config.toml
n_layer = 11
d_model = 128
n_experts = 64
experts_per_token = 4
d_expert = 64
d_shared_expert = 64
activation = "gelu"
moe_layers = [0, 1, 2, 3, 4, 5, 6, 7, 8, 9, 10]
router_score = "sigmoid"
normalize_top_k = true
routed_scale = 1.0
balance_loss = 0.000261
balance_bias = true
n_groups = 4
groups_per_token = 2
init_std_router = 0.013
lr_router = 0.000772
n_head = 4
n_kv_head = 1
head_dim = 64
vocab_size = 16991
norm = "layernorm"
norm_place = "pre"
norm_eps = 1e-06
positions = "rope"
rope_base = 9820.0
rope_fraction = 1.0
qk_norm = false
attn_scale = 0.125
tie_embeddings = false
parallel_block = true
init = "normal"
init_std_qkv = 0.0398
init_std_o = 0.0
init_std_up = 0.0398
init_std_down = 0.0
optimizer = "soap_variant"
lr = 0.00532
beta1 = 0.95
beta2 = 0.95
weight_decay = 0.0
lr_head = 0.0119
grad_clip = 1.0
warmup_steps = 200
schedule = "wsd"
decay_fraction = 1.0
decay_shape = "linear"
final_lr_fraction = 0.05
batch_tokens = 65536
seq_len = 1024
doc_mask = false
train_tokens = 366000000
steps = 5585
dataset = "wikipedia_en"
Below are experts of layer 2 (counted from 0) of a mixture-of-experts language model. Rows are named router (the router's row for the expert), up (a neuron's input weights, with its number) and show model dimensions 0-127. Each number is 500 + 25 x the weight over its row's rms, rounded and kept within 0 to 999. Numbers have three digits each.
After each expert's rows: a language model's description of what the expert responds to. This comes from a sample of Wikipedia text that the model never trained on.

# expert 9
router:498518482494498489517515495490506485505512517476506497444500507535464487450492523540526463520490494557471443527535505580506514525498463487525480478493470550517519506515553505458470491482481493440481535472494524459491514498500451459516498494536498504516532526499490426505480512491512471494502507512495493526486485502486494530519491514491477499538515531479515492527507530496516470486508
up0:504494500496485472495529509472527470508524562510503446474459488530510472533527503491471494501476470523446543544505496537494506529508486489537486478490482517522487507508467498482472496471507499492521498505476496522451497508535441455509485529499487518501510518536485461535480499495509484493538477533516489481453536510560502485497497502495496476499481546504485547494464529498515442549502
up1:517505475486503473485542496479467488477467573509520496442528521493507546497460501517488444525490512507512511522482502533473524533517496529535524522511512508517481503492546497491537470522477517529489488484481518487477526527486493497531494524530464470452493484478457525522526512518473499499473569503445460520536513511502498517454495468499502462525481517488487507492528488489509462474518
up2:530469525482508483503554450491500479524491510506516515486495528532502521487488479540514457484494498512489543528459517510510521500481509506483536496462519536499510507475516539485455523489516497429523514445514503512496464485479507463484502510513462503491512540485478500543531510503509494495485451504503500522571489534464499468498448519553486507493478470491480491502443472502503470512470
up3:456486493494491539556496474491546522492449496504501481483444500478494499492474524496463436485487461463515500478488542488522488495504491512509464525523468489519518515529535469508485486476449486520474550497466476493526467499504519512522459475517506509490525497510470526554505534498463503513494488482489487517494490505484466538491476464551489522523447470521542508516508515521526516530496
up4:490489532475532498489486497450504535512479549477477492500510507503500492505476520538475533541498454511461475512510511489463503490468527521483485503480479493475542507549522514464482508519525468502476533480540506465527499507510468497477497524519451525516525513510517455482505506470507484481475467447569539506503492455507525506500562526470519541529529489481478510462526490500499478506484
up5:502469524546563464490483469487480488497523502492495497470514473512484501530537473519544511520467508543501524532478518491531531495476482484453503519521472470472489445515492480507492503530526509455513515525501533513493472483468491467509527473508473493533489521512490488548515517532503472486507541465479495530543497520513500533437540539500473475539496543464502505490488491532499479524484
up6:480502486511513498526524516476502473479509504521441470503477505468464511505491486529504474479504487480472461522509501535518520513535465508512463503474503497472536496541482513483500543464533521479502548552502521544479435487494530478567540462545478486528510489485472492488467461501484526449468453476500521482528488517500506535515494525510492478476494524518503502503493450522513510490497
What it handles: Table cell separators

# expert 36
router:482509452480511514484518468491443504489531465493510485514519506532483492449525507520498460494499475490515501501478456504491507498547481552490500525468562494550464552495474473502436505519501516508512530491530502465474511518511509510509499520513531498512542481567504496509514459488473450484503526513516475505476484485531475462516515478488465491504441488511516485499515513470485517488463
up0:510497511527500512505521540482484527519552459532529511468492508495504515449476553491501498527511481513504499428449472548484490517542509439519479479491500500543477534494476474469495536508499502493544470491513522513482476471522442511521471480484493495529464504503485456473484499507487511477501484534564481453505491506494508498520481493505497516511535499519485500494482520457525480502537
up1:485524492437464486534529520503488516487508464491489529484506529453498514504495488508503467471519530526473503520520501533426500494509526557466453506459509514522474535560525526519519488509532485487518519493456517534516511514514533474475471481487460494497524515523517530479505496502481520528538540529494486473532453485467500533497520453474494529529505495504498479477498504476516524491476
up2:486530517529495513495470500476498506505506474476484462515487516500486487488492500515542488508512495515478536469485462447547494494543539498510478467505465448521536535508510495554498429504473507495516527549525507487479465453566462499510510552495468489498503454531480484473497514499539511457505489502504535500469460520500496506505488534491468497505514487500476492468472465511511523472513
up3:501503530480487554472469494473512531452500482469487499497465507528465517451491523527483504506574527529473493516488430514481502511489456493540475517506526445529484525514477515485520524516502504473485471496499459480539481498528494523461509525523500455526545496540504498513521524518485506479485460545496490507515471485515535495514464530488505471501482508518495495476480546481472481505487
up4:451493522495507540485492563536512490492504504515500502484488545539477491457458449503487493474500483519526528531502493499539492472520514492499446443530524523533503506552491493510501523535520473481515542497546518487486511516528523465540493492520520527482505510475532499468480500477475505483459506492516495522515443490516509511491491526522456507468455490448517523485528519482513459491509
up5:502506521479519495503528505472461500508504497490475526455485489466487483513504503514446516507484529504476493541504474498507514508497504506482492508466525506471510458422495524501485534493507484475492497485499518488476536523580514511509458533507520494479495457470517517461517507500479471492496487531556538578482518505486527470525479518490490494497443468468458528476507513519514484460470
up6:490487494485529480504483511513495528497500501512526477510496502500510513448472501497482488504483444458509508492524466494502556526484489496485512511522477483475472478534458511484496488508448513503451488481539528513536472468487525498490501582491491511500518549540507530495508463529484513463528509522552486447509479520493497475508470499521509463501518513484514518518446446487523516437501
What it handles: Determiners after prepositions

# expert 6
router:471484515497510498483467467503470543524544451446507504515513501534477528447504549532484464496504477525521501506543424517501488508501507502489469485528498506522454532569511511515499518481518530513501524490533479485481515540507462479539468495512532499506527497504505494521467469465438487486514520488499498501491497494528465436519511495488495498489483487490507499495501496463507502497445
up0:506527502455531524515464459512542509557522457515527494496498511505511492481487529494479501500463476506530506512526500474543472537495521489503477489511508485515497500501509543493541510526435512511509490448539457537543518488515461501526505456546485543505527513496468495514515430478486494493513495484505451490532495484495485456485472516489493480456453491511465495487479481503493474506521
up1:514470498496488523479475495464533514515523449513509479497523527518492485444484491492551503481536492523513505516524442512460482513479495503463509483483542451517510531483459519487479501519533471509538523477523493477517467518528540472474509473466517489519501511493520504508467511476496536538487488526472508472515506544497517489504563475480501530522514485432511498505534509530508555471512
up2:501482451491548485493478485457503515479513527491532503531532511516491521493504521522519512473488505504501513523502522490488493499467462479542478538515534492457504487492465504503524521517494494491480468530550514506499450499461507463486439505478498547506495502516501451460493469516470513532526501471560487494449497476524488479487519536498509464499492502446491505552455511499458549502491
up3:530476493504510471533495496483455501503458482470492501546480502507488451461544538496521468468539485487495496481488490521500524486536533535512505503493495478538460515502506541474487514497490557503488494482478554539520482542501509522515503504481470507505443482521529521514504502496499487518507478473499539485465542484505512516553473497515489470507487526523465512441502518518464525446458
up4:493482519472516507516503470553471513513551498492495504509474552496478468474513468507458471509518518518470468502462526500522491519496507465492509504512516448475468486522427499485518464482478494431497507493512513540506515522514502485527532498496500493472498476525495525497469474488504499503532530493482469506504440515498511525489475503464470491527524457517521490504468483520487544531423
up5:490464456462500469536479532526570512518504502441485514476504484507504497505468515507487459517524494505471538515499518471461532478479484518515491487549471500488511510449484482490503498526461510511506480534549526447482532471466472519492474511486510522496529498479511519501506491470481494472505517513465521546541461532485527523511522525531508439485501522513536472504476522485520492511479
up6:510494499456507535480529508516494524478525484477500534506522518522441477500507506467490506489463492515457435483524484492507507505455475542503502514489482452515471507544511500482479533533449496512510466497493486471506488500519500467515492463463519549546521496524509496507458531485500525564486517469493426476504501495509543487535516503516503498504501477515534487461489512533482532524499
What it handles: Determiners starting phrases

# expert 34
router:530481473523467473497499497499496570514480482521491470494503492536482476481520515491505453502488509528460505458481502517502480524483478530436514545496503522522451511484463506525499521473493528472479474467487531490486514511535492452498489511535498502532495528495469498532490485509504444432549505517517461503549485495510485506495528545477486503567499479482516486506490518473520509519509
up0:505509464508459473504487470447455513504493465524517521467472504493515492463448531533515515488505498502489486494503443509503477513498514500511480522532541453518505482519511525471501474525526454568504485440518512507534470524515496484506507493521505498513513484484511505487502492487541464501460526528532489501517420513488455533537541489483511533483478503499493510472499519509459513531503
up1:538473534480555467479524482526495513528478505498480509489500497487499508522522541508452485489503451525515463530485511489500433491504472493478502479517558474510514495519515491519526511499492509504472438511505469479529494529502463484526496522525502478508482467468492506512499480508476467515542513518472488505480481486508546540476537494479490473506494487558528488509447452510459547517538
up2:519531473539500465509526511467528554428480490509447459487491498523525502468463483493505491508487474507505506517496468492471507488508532479515468535499457526506506486509501515513496469471495508484478502515539502473532518496504537504485483535526530481533476503437511504514529465538522502464495482484526439552526521496518492490515540500473461497543534519497462507494528484526522527487499
up3:559495472551460520506499509485561519511520466530509481527516507539483516447535502533474471505519507494476532509474486505504536481497473519467529560507493518550507502486473493488489506521508505485508482450485543501515516462491480460509475514493519513509503527547489486512493449492530491506510541530540509486532486495501552538535536501506523507528500498479485503517515524478484444485499
up4:504480489458556491506526472527452530521467513463513498507511488508499528508445530492494536557474500509540497489462538526483485530519515504518486513511479514487462536453463511467516484531495462531502469464468515483478499523520511499472480517504503478518474502522469479493528474514487479477521515498507489531529508444518462546509491448489501519501525509542511498518463556499515486474486
up5:514521516490531490538506465514446514510507520480492502512528473483564492478446511514486464501493481466483505458474554494519522509514488500523526497500491485483481504511505488478487536529502527452470484481498481513461482499473501462535510519506477452510456512473489513475462517518513495526557488469471467448511485455516482484523502496529505494552473515503525563528494503513530496524470
up6:563499507530473524493487506497489551510524506470566488480500492490493494505527482475531554499510490480516489508487502477476480532512514507454520534453514494488499524489524507528531458502507462516469502474521527474491509532479499461481509513519502514500469474469465474515475466473492513532507500516528478477528471519520539537497537523514468548528471525477457502441507482480501473451485
What it handles: Personal first names

# expert 54
router:435442513494538487489480498509519486486461509455501485521523539487515489446510510501496477517497474463486507498454484513519512514478518487430550494485543514505478541542512530521492508503508503510495477522500536471469517491508457471502491520496534503518451467545496480507537432512489512469533510498487496484495489475526512492497520495520475531541488445500509493502526520493516505464515
up0:476459442485504488495479493528497524570507513536489467561477497438538482483548490508506495474511488446514472515508491525492472511464472482488476542459517531501514536463518485481510503522474538462483492514497521538467530518517529526520499488508514506496527502510498517559479487481472488476486507487468485459553505518467534488460495490522478483497507503500508522526505497509503497512465
up1:539471516429487514507449502458504509501521539507531512509517480490482508482517521516540502504509531470505505527515494466525518522449492510526544483468529474500511503484450513481524476523492457490533531497474491463517533493475455485489474500467522516514512519485477458540504499508454515499497433521497483476514453508491497528531497493523495483505518502540476480495520536483485502431496
up2:483506497547517476500522548491499519517489478496538480493509503476514513490488490529467511460501521518522474527513524483474471498485502499481516486474463497485496531508528497451489548539492501515475495510482539530513515527488470448509489522532511482493503470559458520456502474480505525533502496519410472500446486509462497521561506476507507525505496494506530501525477521472453473490531
up3:469450506535523482466454490507436466534537529514512526522516469522514512526487475483503491543496475459504514493495498475510485551544532519481487510504534480553520470513518501493496474514475487502506528551483536460514484470489505478521473507464488502462462483473506459506533484477515503489493484487503491494542520483520504519506528488545492533447507529539482504509505501489460543476492
up4:540523508500475492491515507482513526482504524507523514519519536503546499460464516470493478487500409517490473491488516537453520501457478502498533465523480521518523547501557481478501497494529516514476518493552495471468473506492533498521512522480535480461505469465495486512520472496519519478498513498504467510521505536502519479518433499491453503498535455545490490496496518470496488460491
up5:481538533508484522496537534551551511494489494523480501500490469496523492476532510456500508507470519488526528551528527500545488479498509480519555485459492499534500522519524525471492515499506480464461529478477484513523493521525494457527538540518481495487501473519546539510480487485502506496505513525496533553505432499474501471544452495479510531506528506487478508469491499468528504463518
up6:490472525512505475548486570480481500510506496468503522491506489496515513484511503495512459488484484467524456483523533468538545559504486540481451467496522460530529508517466486512485510503521478462546492514460541514461528471475498522470463486534504488501491488499487496514526504518512515509495487496502468517491503467473504492555557475529494505518488543474479486537493481530474545520494
What it handles: Sentence-ending punctuation

# expert 60
router:505494530499509494506524493500481520481506464487498497503537511551508465435525542489546518460518508499496468537499425483492524517437499503503485477486499515503509472461482507531435525485501507480476490459538505512475465508535505493509490507489518452488501547510497479518474482519490474510484524543496514502508493502502482508514499492564451545531514483476473456493524467498512525484493
up3:487502517557479529469479528500526526514520492518512449496456480494525485514557486489519518484521512486531465469507484517475464491492511501511519487474516463477528507483528551495518513447473466517456507524484461553520500503503456477508501495528527484464501511471511465492544513487482509483508510556525466524511503497474499503516528533513489522479467523507473498483562517478489545484460
up4:491485477504504472505481463495497536521521493509533488500520540479480462524494450458563512477508468536474470470495508492521505506462527482520528476510465536500525459485522463473515503500489499456545461489504502507450486505539519473537526508502472530496516500478480493520481548502513515471549487473485467488496451485497462526479472496511489520489525540464549451504501522521490501504510
up5:499532479540491494507529539476502480546483528485501487475474500572482485519511518503484468533529490498475504524516469469501490501505531503484489531527471480513496505513523506484527489520489491494494469531545485532493506497470532547545440497512453478482527494477493532485517485511523463581509495465538469530532499487538478502511523515520480472543485484549501476514481518529489517518489
up6:525518500508509481507500471503488551474491474508476487493516474502507523482509453520506547499484468524513499512490452546464514418522484501516506449551492496524513470496569520514514502500484497521473486480524491470480528484499478487526485538514550522491500505514501498479513513515500494515509454513469496549468519476538469499475452513503449501531499523472479516456537476481487499514468
up7:529528497502491508514519492535508510501525536478504505466497477508539520488538554485483503518498514499498558488451432512481506498516537502457511504511504495527467474492522480496474566489529507487477525517484519487500482480542506488480479538479500523488465495527530491527522518529527481469512480485512500517492524545485477461509547557460492463511517525516465496468524485492498481430505
up8:479477492505553505422463470515535504462518482514472527479532545509526516490511503496506495496494515580501534471473497519518486483508495478515466543478531491529487520494491531489496512531477469494454497479515519474511485497541496509493540495478460469466506541501506508515488496480480510500533479523498477484484492498444492469536453473482453528513503486523538521501526534501533476478487
up9:473485527502466517479517537486523523490484519496521499483491505492495444530508502423531484521473503421505494519513498517500499518515516530489529479526496495460446510517471503474515513506509458509504524504532505528485495497502549507506488479504462476547518527498495424463515472529500521472464506504502510468483477550523451504481542480533480507485513517501507492548482530512495489486531
What it handles: Number digits

# expert 41
router:506465459484470518502494489505473467515502465495498514491502520520483451506499529486524443513493479543501500497495480493504445531479506504515494483518522543502495490511480524536499502483505503500466485466513514518482487527535507446507480513509510498510506503498476475501459514433522462455562543488485515518532496488517478435498519539496481509520517527495499502493496470451558543549531
up0:493538537496469502501549514525477467467497493474470510497494501501506493518556498498545511510520462523502508522492487444530468527491531511525501463509494518474506476489509480525479466493483498476488469516480573481458520529506479524464489513507477523496509477447515485463525496461475484492476493522481534508524497499516536504478482522515455495535456523448506550453513492508493527520457
up1:483517527501523512475458506503487461498487521495524539502517518454501513500504546492486485487456484506518499492517502468536490538502523487523472440504494494530507485497509467502472499474502510494472498450516521507468530495470452463477507535537503513464496508519497505502518508513490454501500568482486518463555439495503499495522502505520504512499554536494482486520412517484532480520472
up2:515475477487486534524519492484450503504486494460499523469512553466518497506531532509533502543500472587533512526519517497517509542538501523496496485485524495495498495523528502494505481479482512538493476482507502516494511516494494493487529566512508504469504473491467484457482506499540528457521563486463459513498476480502473481477497478503506510527541463465506500475461514448489526530480
up3:513495493510555457487510531484511503507486480513532481528491506475523505514439512509496551487518495446507470487452523499470512490506470485464523491505443474538470541503494492475501496528503516473511511503513496473512512509530505512510534465497474448486506520540508507516539484512455519533460444498489507474505528497508545506538485491523506473498487539528521490538535499514473447450487
up4:509479498493472517493560488515484496562473472492494515442490497507488519468519480498511491510521514464465536520509473485459502538495472495485455538488498520515482493446490511516480483522512487451489464480499486484523538517516454459521523499516518496471486481499486484509502499519458481483532541540538463518499475530543506500559469513493504518521524515505490554474479478536483492540522
up5:483498505464487485464466477476505482524469475479528487548490533532501526558488514478489512485492498502513478470468500461518470521478489458513517505514478498477503499495515457485519500486485539457493502462513494497497496518515455507555491498491507523461494477461542506446488494488451474479529538516484481536459515509538514499501498496488476541547515492536473534470486503424510501504527
up6:513525480497497486500467462537529461520522501505505515556506532463500507485503458489530536479532506533492462495488533501525548500525520502501520491490525507496523505504505472503475469488490499521535483449497519505457524559460477464515530513472502531432491421508475464478535470498498491515494524503498532497487498464496535501522500469525513542508498518454522533520487510491525499488518
What it handles: Name-initial capitals

# expert 5
router:487487510493448500501542506511463493532520519502479486509506490511496487503500519451526510493506468490491454527536495497544455503485487526478518482520517478507493497454500513480521538448489493500460499551526512493514442523486512484502474492506505500512462476542472454495453498489501532478536518559463513539501508493531465421537510509503503507493450536531523491504514486480489519518491
up2:466482557522491465473494500486512451548504480504504533543503504506533482471477530526499527499518520481520488514498496483506467491532486520570484521485498516531534549497480488434512495483450501499447483506465465490492506504490518522501485532473512507539446505521548465512494501520469513505514518495501500503464505507493514517506490485496522504473466513481457483533549479480466460461503
up3:491471501513467519506459492473486461455539487506483528516483522481521515513499509506464466540507491474522500559504470478564512485526521547499496479515474534521504526496506535489465494509480506485481528531516470483495524533522498504477504504498490472508484524503473473481480494528490491464464469532457515487461492471465513519495459527513523487536491561490482485514516462549492466558471
up4:466516581532524521515535498538463517518511463478496492469521553518484456487484514501500529489503499496526532498468489506555506512474478503563489513489475483483508463495542497506491529502505486460497474454532514470519526505504513495486524491529507489520462461503501491526494505514508493520461536490528513503522433501472495492515505492506504453471514529520493493514473519435501526453503
up5:476501512472445527444513492503535507536504521499528507496473494491482458503516491501506513468555507492516531453479496474475496544525456454484508497510493504498514466532522557515534497428497459519464502532500477528489473499481488475522508490458538490499472467492482503515483522460515510485482520514523482511484500487526493451481502472486507530509487503525506490505514520542458512438530
up6:540492463468497466509517480501504496479455503481499538483499514506509500506525538460503480504527475456531525508501521525504497514465516507468496496500486474481516565465491474524499490518459532499478504553524510502511522473491522533473461505485484510499483535524458539517486573502509510482563476485512502531508484519498484495544505492509555538482475521513533529479468488507504516463553
up7:516418550488497530504515489485515503482500540503492478524460520503461470484490487491518515521444506531539493499510519525483463512519502472513519461480507478530539492460515533515515467463495545507466523508485488455510489509515489487446536510512552508531522507477506478511500480501515463501533510525509528503529501547519438490484507494460535513496515486471505482472516481479488478505456
up8:528523493426479493509493444518506547526518515463513482465502496505485500531476474475500512491487481492507467509495487503464494478495501475499517511532516496516563561520563543508494484492481500541471501479477525508526527479511515518430474482533510486505517491459532516485541467439523500501493490514467514486528522515488476487504483502512542472507490481505534491502497477458474471524508
What it handles: Line breaks and headings

# expert 56
router:510514502476502496483475495474510514512530493525491489475500526531494508497500497500487498458485473516505490519485495518504497504504439521502531508541521555512513484533482500490431516528497446485506481567493527494519487503539486507501488501516453503533449506509496481500457496488426470454517524489472511517529487467505485513518496481487516503482509521483501479556493496491591501471453
up0:526476507505508499526499517441498486534460491465499512512468508491501484489446491512518539535520494480535469503504512516509478478512485513513495509473486531474481457427498495509523526539528497480515480513491496507522472517546489495549480463481498475518463500479525512512499447466512561480512491483491543540482506488490478471546499483509471490524538440470496482523505508502541499510549
up1:520521522508495445509527479543524527493488513537494481483485472504519532509494510499539464515489478486470504503517492528458490490492477466490499464504450547530461542467534495461494518493482509469485487529551516508552506510522494500560516493459498501486522492485520521481500474472503465440511505493501516498464514519487518535505509514457499500452510494489574512470508503505524445491508
up2:504514491480486507542461502523503493504515514538512515505467489474472514476474506512454491516527497505546486501520457520538499513453505482497536490448522521502498502461505487526509499494473514456508479502458543482508483548516496488499516500535496466500468518469546527465507523478495581494513517460520490517517507477487500533503501480519456524437526479529505466505525545478496538464509
up3:491527566500520531451463487546494518483486476567515492516470502492512497473521518505508460530516531477489491501419470482506485492534524537511516556490490485498488533491503512522492492496481488529512485493495487477467544463518479524500486498471481484530537542528493481482509505503473480532487466518425512493517514515490517513488486466521486497519492464484504465480510541509509474479464
up4:528563491474500507486467470492509527547494493476489498490516459508550459498564514526510495483492488478519510474528521497499507511516503501471488484465471537534484505498517460479502518492536524561487518532483481481514499500522486504472475455468532516448535479496503467505493494514501538514504478493482517482536488469547472481525510506536502499537470504508493455511499529531511512431460
up5:539519564533492501470490484459514482485512515498513436495488479531504509484506535492514505533504468489496469478463492475500514488486510493496533506533479488485487493532499536466471512476474477479531497550481434528543494533468477479525507490501520528519477523487518526526477503440496486483471513540530464498507483472488494523523554471527507489503504499465462470498508544495499444484501
up6:516476520510501516480470497506498523496457534528527495512518488495472503441471506555512525507478497505512486495465505517507499470495518458482517489450497525517476481522531505538554554475501495496492492564483461467506477520514557521491504537488507534546503523501459522524467483492491498453503519487488444518513503526485490526501543506508463470502527499458499512510459488510497474454476
What it handles: List commas and colons

# expert 40
router:513443524481490489484456501499487519494526477512491482499523503507488500480531527522513415537482504527506511473514509482507464530507476516471538504488562519525482493537494506529475523519479545476451475456489528492478529513513507463494480533506510500522499508494473498514477498499533499457544488488499492528523478460521465485481495529469469539516492508500510486517491450482551532545536
up0:520523509469529476500446486529522552501484495530482478494563509489500515508453479516504468462501507510479474455529499504528488548494539471526505491550497502462530528519480529481496501495493524486511508488549493527501516493486432514469490439506513490478512521509485560519482478553507504463496467513494487494538503471499492483526476472483498513523471502532516539485473522468513514482489
up1:559490499516480516474478471515539512528482463533494502498515485460503491461492475486525510495516536511496533478472458516475522522491536541492517510509471469525502512511468521459530518502516530464479495491536488518497480516540436516480494516478480531545507488510480468469488506514508476524468466553520453477454461524496478496477493513499482512520464526487481550545504464519513523498483
up2:499492474489485523491501469477528549482469503514503512513489483473500498476513551513528531480493512480476511488538483478504490478549497558507496480516484488499525468484517507504517520499516508487491525521498510491499514509511497518472446498548551472528467527469460483468481529502540532563525476483532524537478501480485506460511526497462502462477524502480488498485428496521551487483554
up3:535516523491469511495508434489477550485473492517494503503524478498530511475516488489521465525502497519521536501521518485493484495546549499485504522485492510489538485519501509532511508537496509496451455508504484513497508503489504479463460507512512535534507502459480476486454471501519487472510535508518485568465507497495447507465532484430454533488527439476470523526494493489494524518513
up4:523521515503467512498459506483475483469469520464512494515477523552520487529529507543521508483481525482468533483480492499483557475531510495463513563477475517546504487507466506518524513481529490449517473477511511496535501514500507504479441539516511475524475532477499504526530487518511478475493532506552516500493474495506495479478541516467496554462490499508507488493533528486452517477548
up5:513490505459523573472501512482513454522510521509482524526497521475487488455510539530482509498529519470474483517508535499484529526489437518482529465480510465497485518501513427493461551456468506503476513481486457491508514464521511503522524517529478470523508517501513545476496524487509505461502538474525466496475444541473494519471508498485527466512509515488491499509469486485490478489491
up6:485504476489508507476509515502445464532532503504484490538490491537548496509556487508512450524465445535480523486498504465499522542466488533461451513487525496503500551509461504497488530517506466536492474483528506506508517504496537525487534503477471517484494508496528436444489538491511506465477475490501487497500496482510522519542532466484491479483502495476518501469536483447513525497496
What it handles: Start of proper names

# expert 8
router:515530495495495509467443498492458480497482495502491485509498490519478490448492486525557450471502522527479503510503504522491524542453484506503495497469463498543517545542506513488472507471466491497493533513500491490501523488486449477539487498554473511528520554493462486510482492475507491515480504566514511543510484505506510524532523553475488538511504500454517484519549479483510482466522
up0:499529494456489504501541490504480494511482537526511462480463501471505469509482538503513478481478504503497488474529513495474496475495504478498505528437442499505523474481509477519494530446494521510534486558483498543530536517531509531548496508524478555516491493497515489527514484483520491518537477469476488556484509523495465509532522512478459554485520505497479457492541506465461497477478
up1:540470506485505507515475488513476507433493472492475508480499461549483456492492530524503517496512508465531518550517506499509508475481498477499497494477462483478535504498487476500459482473500498487549510522533505476502468496535459529531433477516510494517471478508524512492499513537510490442544476533533516560502461486516499493533499531476497453518494552533507491488533512481480487522504
up2:491517497483466514517481513494496506495527517540506478514465427477506487470477522515505501539500515528506482491475508523490498489494454476484489516460447495490500500481513476519519530442473476527536491504481521502511530502502527519487436568526524497507524515528514502503477503545528501493535498480514492540483482516519471510481498538503433545531547497481470489528515486461477473501461
up3:519495508535487530506501501498520502513523485530508511521494536498455484497518524488535458483527521508499485540500477492477531526479536529440492511479458536462474501496516508502489522465474485457500491455522473506458454487482503526508471490440489515525465504507509498484467491524544529491485511559506502427512462551483501492502476468479477518454502511475484507505524549486517510505509
up4:518502520483487516477478517514471482460448490531550536507483534506492498462565457501561536496561474471531495487482504482494514482460489491474508498476486519503496500493516498497537500471525528524451518487500494507461510520472531504503509496502488515493501502477460481480501508479504528489517543516531488485518445481513486496488482476566504541484545499465532489491501507512499564469503
up5:472511516485529496507520515513493506493471507471504486507532487511525477497476507509504545508465497492514508466508497537526516526523495465553501512544512516493482493526488504519526493509532490527477531499484483511498486508417489509503519531556551480466513489510475497458501469455482472469520494524449487505510532506538527465470545507469452471512491493511497485518493439543525517523447
up6:495539518478462471538518514516518539482527492501499497514487542465523517460492509469487506502460504498500492524522507511459490473553485509523511501498498479497500537518455566439514504536494497542503490465512453502533478513510476512478507514471468422467512506528510497487546497491484507485465474512532458502485494511508428522539496537506536502537496492511516510502496517493485496498528
What it handles: Table cell separators

# expert 50
router:495480488491447490474513466498460519522519512466479483506522504487490494508509509455552502471509488515492444495504495465558495495518500567514491479473544490508495493488457513498533545456488487485459496526546510508483486538503473482503489504513522494508477503503467440520481512501517525467549527551478527544519481486516480451517505483495496511493439500522500480525509492476490481533528
up0:488472485468489526497493482551572496530487482479534502533512501505517445519481508467503530427501519485465464462498576514536480532537533497509501476487466465494501493484506516479495477478512484507501465560495517483528526524494472518454504518513515494521491510498528534461503482504488511507471503509504473540480492482512458481513512525515512514518459496512495537450518508466515503495500
up1:509493494510471526461508479507522461534498491452515491516487496512476552500537493494502544528511534499498477474481501528498516476490450509508449478490462478482499474483513547518524500471458468518485463529501501481507511509487480513553522463520510496505507476510460544512478487481489553516487523472531538456497491500554456492514508506504509516523486455494488510490472495501587521504522
up2:535493490492527485492500474458508483492426448464524487514503531478478523508501470451513514451537491536477526484473521461491499491493516520509494529542537464507495507519538467491509487472496509483488514547539523518492499498509434469538475547502488498481462526446504508509505500472516519494493510483497501514484515515530483465494489469465487496525464507506529505478536532512503523549533
up3:497480478485497491513480471501483544473499494459507508497506431521544535485545517472482496533507511472464486516488544495493491522470480492481492471500457517520505506483471511513492488518498524468517509568487484530487531496485504505488520480480502492501500475475497494487431504480525496483529452426475514530477484530512500466501529508499495504476474505527562463448518532476519474482468
up4:502516480456514449491503505525549520489542506558489493469500482530514504498535512519527485497506479514522512508497519509499503491469479462539517505498488495516541477489491492485488524495497441484500467514509517490470504488516481447500487511483483488496503504535537454529515531468501556437578509521512548449506502503494493460492497464507534481461498523500472515521532534535515510492514
up5:526521517486492502519521494478481497500538524465499482512475500521520483539484499478476529470500492511440492485479475463484472556449507520517452508511535524533507515478513470491518486512499554482525490497545572492497486485512476507464524480497497484512492515515474501550481530552508501564507454487501485465504519503475491489495484521538491542541474525508522491476541464498471523513505
up6:527509489463481478474482530531482504526495533502527444515514459523478489513498495505522486495469512529486498458531482493485510507484530505505516486490503497484549527563511501508511494454493483511506495533503504498539541547512484470494504516525539466509470442481516511508443467522537451510509467520537443517508518533509507526485568474476508484504554512473521499505509494511488475509486
What it handles: Line breaks and headings